python train.py --num_hidden_layers=13 --hidden_size=256 --n_experts=32 --experts_per_token=2 --d_expert=160 --d_shared_expert=256 --hidden_act="squared_relu" --moe_layers=[1, 2, 3, 4, 5, 6, 7, 8, 9, 10, 11, 12] --router_score="softmax" --normalize_top_k=true --routed_scale=1.5 --balance_loss=0.00245 --balance_bias=false --router_z_loss=0.001 --init_std_router=0.0284 --lr_router=0.000862 --vocab_size=18801 --norm="rmsnorm" --norm_eps=1e-06 --tie_word_embeddings=false --optimizer="muon_variant" --learning_rate=0.00842 --beta1=0.95 --max_grad_norm=1.0 --batch_tokens=[16384, 32768] --max_seq_len=256 --train_tokens=243500000 --max_steps=10360 --dataset="wikipedia_en"
Below are experts of layer 5 (counted from 0) of a mixture-of-experts language model. Rows are named up (a neuron's input weights, with its number) and show model dimensions 0-255. Each number is 200 + 40 x the weight over its row's rms, rounded and kept within 0 to 999.
Before each expert's rows: a language model's description of what the expert responds to; "comes after" lists some tokens at least twice as common just before its tokens as in all text. This comes from a sample of Wikipedia text that the model never trained on. Tokens count by the router's weight.

# expert 12
Adjectives and adjective suffixes right after a, an or the, such as small, political, public, select-ive, depress-ive.
comes after: " a", " an", " of", " with", " for", " first"
up0,262,215,162,182,186,244,248,144,206,209,206,200,153,152,263,223,206,250,230,201,155,118,154,180,148,223,207,254,179,231,148,188,122,237,238,260,172,224,201,177,229,175,209,243,241,205,148,186,225,194,150,171,241,201,152,206,160,236,177,131,228,112,251,189,139,236,147,179,251,112,178,274,173,164,148,171,257,155,209,146,214,220,211,160,154,194,162,165,172,202,221,190,241,193,174,220,214,247,205,208,259,243,170,245,196,195,323,233,219,199,159,187,181,217,203,193,223,169,233,235,163,230,194,254,215,241,247,152,142,236,247,232,202,188,196,258,246,195,232,305,204,170,165,207,280,211,231,265,247,188,198,234,193,111,209,198,203,180,255,200,130,171,218,235,144,247,150,245,248,246,66,222,154,204,190,192,173,207,224,227,200,273,177,235,208,200,168,184,206,209,232,205,155,227,172,209,244,169,182,135,201,241,138,134,214,221,216,212,216,230,248,247,153,235,79,176,257,91,244,187,193,207,158,131,181,184,211,223,219,154,255,236,143,193,170,183,196,215,168,218,207,216,218,216,183,260,222,285,214,239,221,236,224,246,195,129

# expert 5
Dash bullets before infobox field names (- Died:, - Venue:), position codes (MF, FW), and mid-word pieces of foreign names.
comes after: "\n", "-", "′", " University", "°", " B"
up0,295,139,247,182,200,181,191,226,215,204,162,71,98,115,202,194,255,212,208,158,180,199,245,181,216,205,179,191,223,189,337,148,146,194,259,230,164,248,206,157,181,162,169,190,243,242,182,246,212,242,175,201,198,255,226,95,214,229,252,225,234,206,164,227,235,208,140,138,229,199,285,246,247,219,196,142,221,181,216,207,226,209,202,240,162,280,249,200,213,181,245,283,209,200,263,217,272,169,229,196,161,224,262,198,279,213,154,235,147,201,189,155,208,331,159,160,152,248,254,200,275,256,252,255,182,241,210,109,211,161,213,187,218,205,183,131,193,194,204,207,203,205,182,111,146,192,232,135,249,135,177,209,244,205,200,143,205,228,189,121,214,189,217,236,176,248,193,225,186,159,161,181,258,205,234,183,279,248,201,239,202,191,192,222,283,183,169,201,192,170,240,172,230,173,262,186,249,219,249,233,185,185,180,174,102,165,211,237,208,210,226,225,201,172,255,197,228,240,231,177,261,209,221,198,190,208,187,212,211,153,241,236,250,190,244,274,161,180,202,203,180,201,212,219,188,208,139,194,173,200,235,186,240,217,175,216

# expert 13
Forms of be and have plus articles after a subject, as in "The film was", "can be sued", "has been".
comes after: " is", " was", " as", " it", " It", " which"
up0,196,245,238,175,278,234,238,168,163,173,174,175,224,147,194,169,206,208,208,168,249,308,229,130,190,181,148,193,199,154,195,166,184,189,214,228,226,128,238,197,206,189,238,146,266,146,158,159,197,131,236,232,261,164,199,276,198,178,174,245,170,200,170,201,164,163,229,253,162,257,224,163,144,176,223,221,167,224,178,204,169,169,240,287,250,253,183,226,165,192,185,180,230,131,183,180,228,322,249,166,159,263,185,235,241,155,203,226,103,219,152,217,154,262,118,206,206,205,164,153,259,170,205,254,183,195,129,245,117,189,175,204,186,208,163,171,242,234,178,187,224,168,155,181,160,271,226,134,205,256,178,175,176,206,191,195,210,248,227,271,214,124,200,230,245,158,205,194,161,257,195,194,165,231,152,229,192,222,251,236,194,192,141,260,243,244,186,212,181,214,201,168,194,168,191,184,147,145,150,261,146,152,255,194,140,179,180,241,171,242,189,119,141,181,260,222,158,168,175,219,174,232,224,212,274,228,179,137,188,177,215,86,201,161,184,194,161,235,275,250,158,231,176,253,150,252,195,232,200,216,151,241,190,126,150,202

# expert 10
First name or word piece opening a table cell or list entry in sports, results and infobox tables, such as Ben, Sam, Hong, Los, 0.
comes after: " |", "|", "-", ":", ";", " by"
up0,261,207,183,204,176,185,101,195,208,260,191,199,252,166,218,151,245,167,190,196,121,192,220,212,221,204,169,216,185,104,214,251,250,233,204,170,204,204,185,194,167,277,149,161,161,152,259,217,271,196,172,189,171,143,158,213,215,205,150,168,175,190,158,230,263,201,234,233,218,259,181,191,192,259,117,216,226,214,208,189,184,173,211,208,132,191,189,276,216,170,194,137,173,223,203,212,193,267,212,151,232,160,241,271,233,224,205,195,201,190,272,181,160,229,155,226,183,103,194,102,146,202,164,193,215,299,184,172,231,204,204,238,277,206,207,219,174,176,221,210,221,184,139,99,170,236,226,200,186,206,212,127,174,262,218,142,236,195,202,238,156,171,184,185,182,203,138,275,212,261,271,165,187,172,229,174,198,134,229,256,238,235,189,176,218,132,214,179,123,224,107,174,201,191,282,274,172,189,216,166,241,244,150,253,204,224,175,209,145,261,160,238,134,250,208,202,184,184,168,175,246,221,195,198,184,202,142,112,216,197,204,172,176,140,192,192,254,204,221,149,176,277,224,217,193,240,325,161,240,185,164,238,161,264,162,142

# expert 18
Pipe characters starting table rows after a line break, plus dashes, semicolons and field labels like Episode:, Starring: in tables and lists.
comes after: "\n", "|", " ", ")", "\n ", "\""
up0,207,186,134,180,251,89,198,108,181,156,262,239,183,244,140,144,252,118,250,248,198,204,211,230,202,218,73,249,192,186,202,246,173,167,197,229,172,211,205,218,218,220,147,146,213,148,268,177,197,243,170,173,248,176,192,175,168,237,139,270,197,197,214,199,198,143,238,192,200,152,302,156,197,192,199,175,142,119,192,246,226,157,216,215,168,196,211,203,199,209,241,168,224,188,230,310,232,151,175,204,220,182,185,250,191,174,238,213,188,213,170,183,114,234,220,162,268,191,176,187,258,160,189,261,193,190,186,188,180,157,200,306,203,209,254,222,198,200,235,297,115,207,146,201,255,231,187,187,289,204,183,271,147,186,181,272,204,169,214,180,187,121,155,179,212,138,144,249,203,256,183,174,222,227,262,156,210,183,135,174,155,179,206,223,162,252,238,233,199,195,214,116,239,207,220,209,221,251,151,265,211,170,138,165,238,148,147,202,257,272,242,194,258,230,211,205,206,258,207,185,233,139,210,218,160,186,157,196,140,201,206,240,179,173,209,222,208,208,195,197,181,249,138,240,143,181,208,230,212,162,153,189,198,229,221,112

# expert 3
Quantifier words after prepositions (some, many, all, such, as soon) plus year prefixes like 190, and mid-name fragments like Bo-ch-um.
comes after: " in", " of", " on", " as", " and", " to"
up0,210,195,174,178,190,159,206,248,189,212,122,114,126,176,223,225,184,231,153,216,164,204,206,282,216,173,119,202,177,182,258,168,207,162,219,237,208,207,207,241,195,185,201,142,188,248,220,194,188,151,179,168,208,190,151,200,197,196,210,175,143,284,189,148,180,212,230,223,163,194,178,152,185,272,214,167,269,159,182,207,214,223,202,179,243,236,218,196,188,180,317,188,126,176,133,147,289,148,249,228,293,154,157,156,169,259,181,272,165,112,252,153,195,145,103,197,135,248,215,142,209,233,180,182,204,151,300,177,186,232,271,191,187,176,225,216,256,200,230,232,223,178,214,183,212,218,178,156,231,274,225,240,191,181,230,185,183,210,131,150,227,221,221,243,185,168,165,204,243,215,193,267,256,221,229,282,159,204,215,187,258,191,168,160,180,205,213,183,202,211,202,194,229,306,305,228,220,215,182,188,278,225,182,285,196,177,193,149,136,198,168,248,114,162,177,218,184,159,254,115,191,207,226,154,184,190,212,203,183,164,135,175,284,232,164,174,234,194,184,269,181,186,191,264,185,189,233,130,201,184,150,259,219,191,213,171

# expert 11
Newlines ending paragraphs, list items or table rows, and == or === section-heading markers like ==Career, ===Television.
comes after: "\n", " |", ".", " =", "===", " =="
up0,125,198,137,162,209,201,172,171,169,200,228,206,191,216,166,239,271,172,223,235,160,223,218,310,247,176,190,196,153,182,188,257,218,144,234,225,172,181,230,204,219,197,210,249,226,170,152,178,244,288,146,183,216,187,154,116,207,240,239,200,151,232,222,196,228,175,219,240,194,234,217,227,242,222,203,124,169,160,193,179,121,233,220,216,280,145,201,122,138,190,211,144,251,247,173,163,212,183,217,288,251,176,221,131,182,206,168,259,133,174,139,210,193,218,162,148,181,211,313,143,172,191,207,190,177,190,227,266,241,159,266,235,235,149,138,260,161,248,186,212,186,163,218,176,239,201,191,230,169,232,184,179,172,184,171,176,235,228,182,256,288,190,183,152,186,219,184,165,198,171,214,187,246,127,262,204,253,280,199,268,222,186,197,227,169,174,110,232,163,290,170,140,119,215,169,234,270,174,157,155,191,221,220,173,194,210,196,206,206,186,274,142,195,189,166,211,181,219,281,132,174,169,209,161,198,182,97,233,221,162,285,193,142,258,173,235,204,193,239,192,159,184,232,144,183,223,146,213,252,175,272,239,195,227,225,193

# expert 23
Pipe separators, scores, zeros and dashes inside statistics and results tables, e.g. 2–2 | 1–1, 0;, Ret;, Nominated.
comes after: " |", " 0", " 0;", " 1", ";", " "
up0,219,173,202,168,299,263,228,234,293,204,236,188,148,173,192,151,247,239,171,160,165,220,175,217,226,197,207,205,172,117,210,161,176,244,104,219,217,235,225,237,169,242,195,236,237,254,172,203,255,209,115,201,206,236,186,192,194,245,190,232,217,192,147,210,181,209,129,175,220,160,228,200,160,162,204,118,220,210,217,185,247,244,272,238,217,196,204,266,206,217,188,280,250,200,190,289,222,209,159,158,283,195,171,265,230,204,164,209,207,189,257,159,186,199,172,177,146,215,194,247,132,196,192,115,135,177,211,158,262,217,126,246,144,220,170,181,291,176,140,192,225,172,279,161,239,193,221,280,171,176,175,248,177,225,164,271,165,190,173,161,226,166,221,173,236,234,223,224,187,168,222,125,216,222,190,209,167,197,159,239,165,179,240,187,147,216,231,196,330,197,240,319,169,207,265,189,139,202,197,196,197,151,225,228,191,208,211,156,183,176,219,169,206,242,219,202,204,280,239,246,261,168,231,206,179,188,186,211,240,234,226,184,151,306,250,177,176,177,212,135,178,134,180,221,130,178,160,284,209,201,218,227,175,140,154,250

# expert 29
Determiners and possessives before a noun, mostly the, a, his, their, its, 's, and following adjectives like provincial.
comes after: " of", " the", " in", " for", " to", " on"
up0,256,229,226,166,203,176,170,155,123,209,211,186,229,164,243,101,229,202,139,206,197,198,236,211,145,143,164,193,198,215,204,273,185,240,260,244,257,252,142,229,186,176,223,194,239,176,194,133,119,102,132,200,200,215,179,210,203,175,125,168,142,138,214,205,190,233,224,151,215,215,199,209,214,213,187,231,221,195,156,176,183,202,210,231,142,133,196,180,185,256,167,166,242,187,187,233,213,189,257,126,220,222,154,262,202,190,235,159,178,183,151,226,250,241,202,262,106,178,159,183,204,188,210,242,178,145,160,260,346,246,199,161,173,190,206,145,183,239,171,213,189,204,214,168,254,180,266,203,171,270,148,225,228,183,231,142,196,219,134,218,197,282,169,192,189,226,249,181,175,294,213,189,247,207,179,214,224,225,136,202,216,198,180,281,216,214,183,224,119,288,233,264,218,141,269,227,154,155,187,138,93,200,172,212,140,184,206,248,157,263,260,218,169,200,224,177,138,196,169,214,228,217,178,161,164,194,196,220,206,211,217,233,141,181,177,172,176,241,256,202,249,234,154,202,121,196,147,261,200,160,137,151,189,200,243,257

# expert 14
Numbers in table cells, coordinates, ISBNs, phone numbers and attendance figures, usually right after a pipe, e.g. 7,000, 655, 124.
comes after: " |", " ", " /", " $", "°N", ":"
up0,207,259,143,199,214,259,144,126,186,140,209,252,99,204,185,169,157,210,190,114,175,152,181,190,239,196,103,232,182,188,119,144,159,202,191,187,261,167,130,135,221,224,228,244,191,239,191,214,192,169,175,233,190,194,199,199,176,216,189,187,212,150,245,121,217,141,184,255,185,267,179,160,221,239,156,172,215,224,207,242,184,203,238,219,255,200,175,225,258,188,213,190,244,235,197,188,254,158,227,115,183,187,197,277,248,230,176,136,148,242,150,153,206,239,227,165,252,249,247,182,226,241,127,212,268,198,201,183,183,129,168,214,161,242,252,174,147,119,166,252,220,203,260,209,184,186,172,187,252,264,219,227,162,219,208,207,254,167,261,172,176,187,279,155,171,175,211,168,191,204,225,227,200,192,150,143,197,166,176,181,242,255,191,189,203,287,183,232,215,240,220,212,132,145,205,185,184,141,268,188,206,165,179,201,150,214,193,138,189,214,226,108,275,185,228,263,197,197,171,140,229,237,188,209,235,156,131,218,158,241,225,249,152,148,205,230,213,154,199,129,246,280,272,194,142,124,197,124,164,185,160,254,248,237,212,222

# expert 30
Initial letters and short syllable pieces of foreign, often Slavic or Asian, names, such as K, Z, Ma, U-k-raine, Kar.
comes after: "\n", " of", "-", " Z", " K", " T"
up0,167,182,243,226,268,204,193,202,159,184,186,247,237,217,128,221,191,247,196,216,179,99,225,204,212,224,275,196,258,271,278,254,228,127,231,192,259,216,233,264,191,278,187,202,219,137,193,188,134,186,194,227,194,245,169,168,221,196,154,171,203,208,176,171,203,229,208,233,219,154,158,243,227,249,268,207,196,187,177,224,220,196,108,196,135,189,188,257,205,205,154,264,177,149,163,229,267,198,192,160,164,214,232,203,138,186,158,165,275,183,216,270,207,241,177,159,165,182,156,255,273,175,208,205,207,211,205,267,248,201,116,189,184,219,157,224,262,223,228,236,236,200,191,249,201,199,223,202,228,160,194,295,204,266,166,236,181,182,238,221,194,205,195,221,137,197,208,196,198,170,166,225,231,178,199,150,238,274,233,166,131,182,214,218,246,246,102,207,164,225,242,217,256,202,125,141,211,229,211,110,283,157,195,222,249,225,133,160,232,93,183,203,159,204,163,199,194,267,177,187,256,191,156,170,268,212,228,144,258,127,176,214,172,246,179,137,153,123,191,237,187,188,260,200,159,204,129,175,130,290,185,184,220,188,196,248

# expert 20
Main verbs right after a subject or auxiliary, mostly past forms and participles, such as used, won, deployed, cancelled, served.
comes after: " to", " was", " he", " and", " is", " also"
up0,116,133,260,191,214,177,181,263,156,197,210,216,147,206,168,237,166,182,182,187,151,212,215,192,210,236,240,194,213,283,141,270,266,186,214,245,183,219,163,168,236,216,215,177,133,159,213,229,205,198,138,174,214,287,176,245,167,212,112,251,161,219,181,179,280,148,218,222,227,265,205,186,133,165,261,275,195,186,258,235,198,220,202,142,236,148,156,148,217,113,199,283,210,196,145,92,170,164,160,210,187,181,214,161,227,206,205,267,242,151,208,188,247,149,169,223,213,195,159,256,214,204,213,258,193,208,113,241,183,179,185,170,222,271,174,142,228,139,116,193,176,203,191,198,133,200,197,215,219,258,174,152,219,220,217,197,196,201,203,168,185,260,182,273,212,220,213,249,149,179,185,215,168,157,201,119,260,200,203,163,224,260,196,217,223,259,216,164,265,191,204,228,233,204,183,145,155,204,227,244,170,219,189,173,185,239,188,186,262,209,140,307,184,158,178,218,200,201,163,184,222,194,220,217,244,205,140,182,286,264,220,158,107,267,221,181,86,174,194,95,176,233,199,148,158,145,216,188,213,220,199,231,228,161,198,191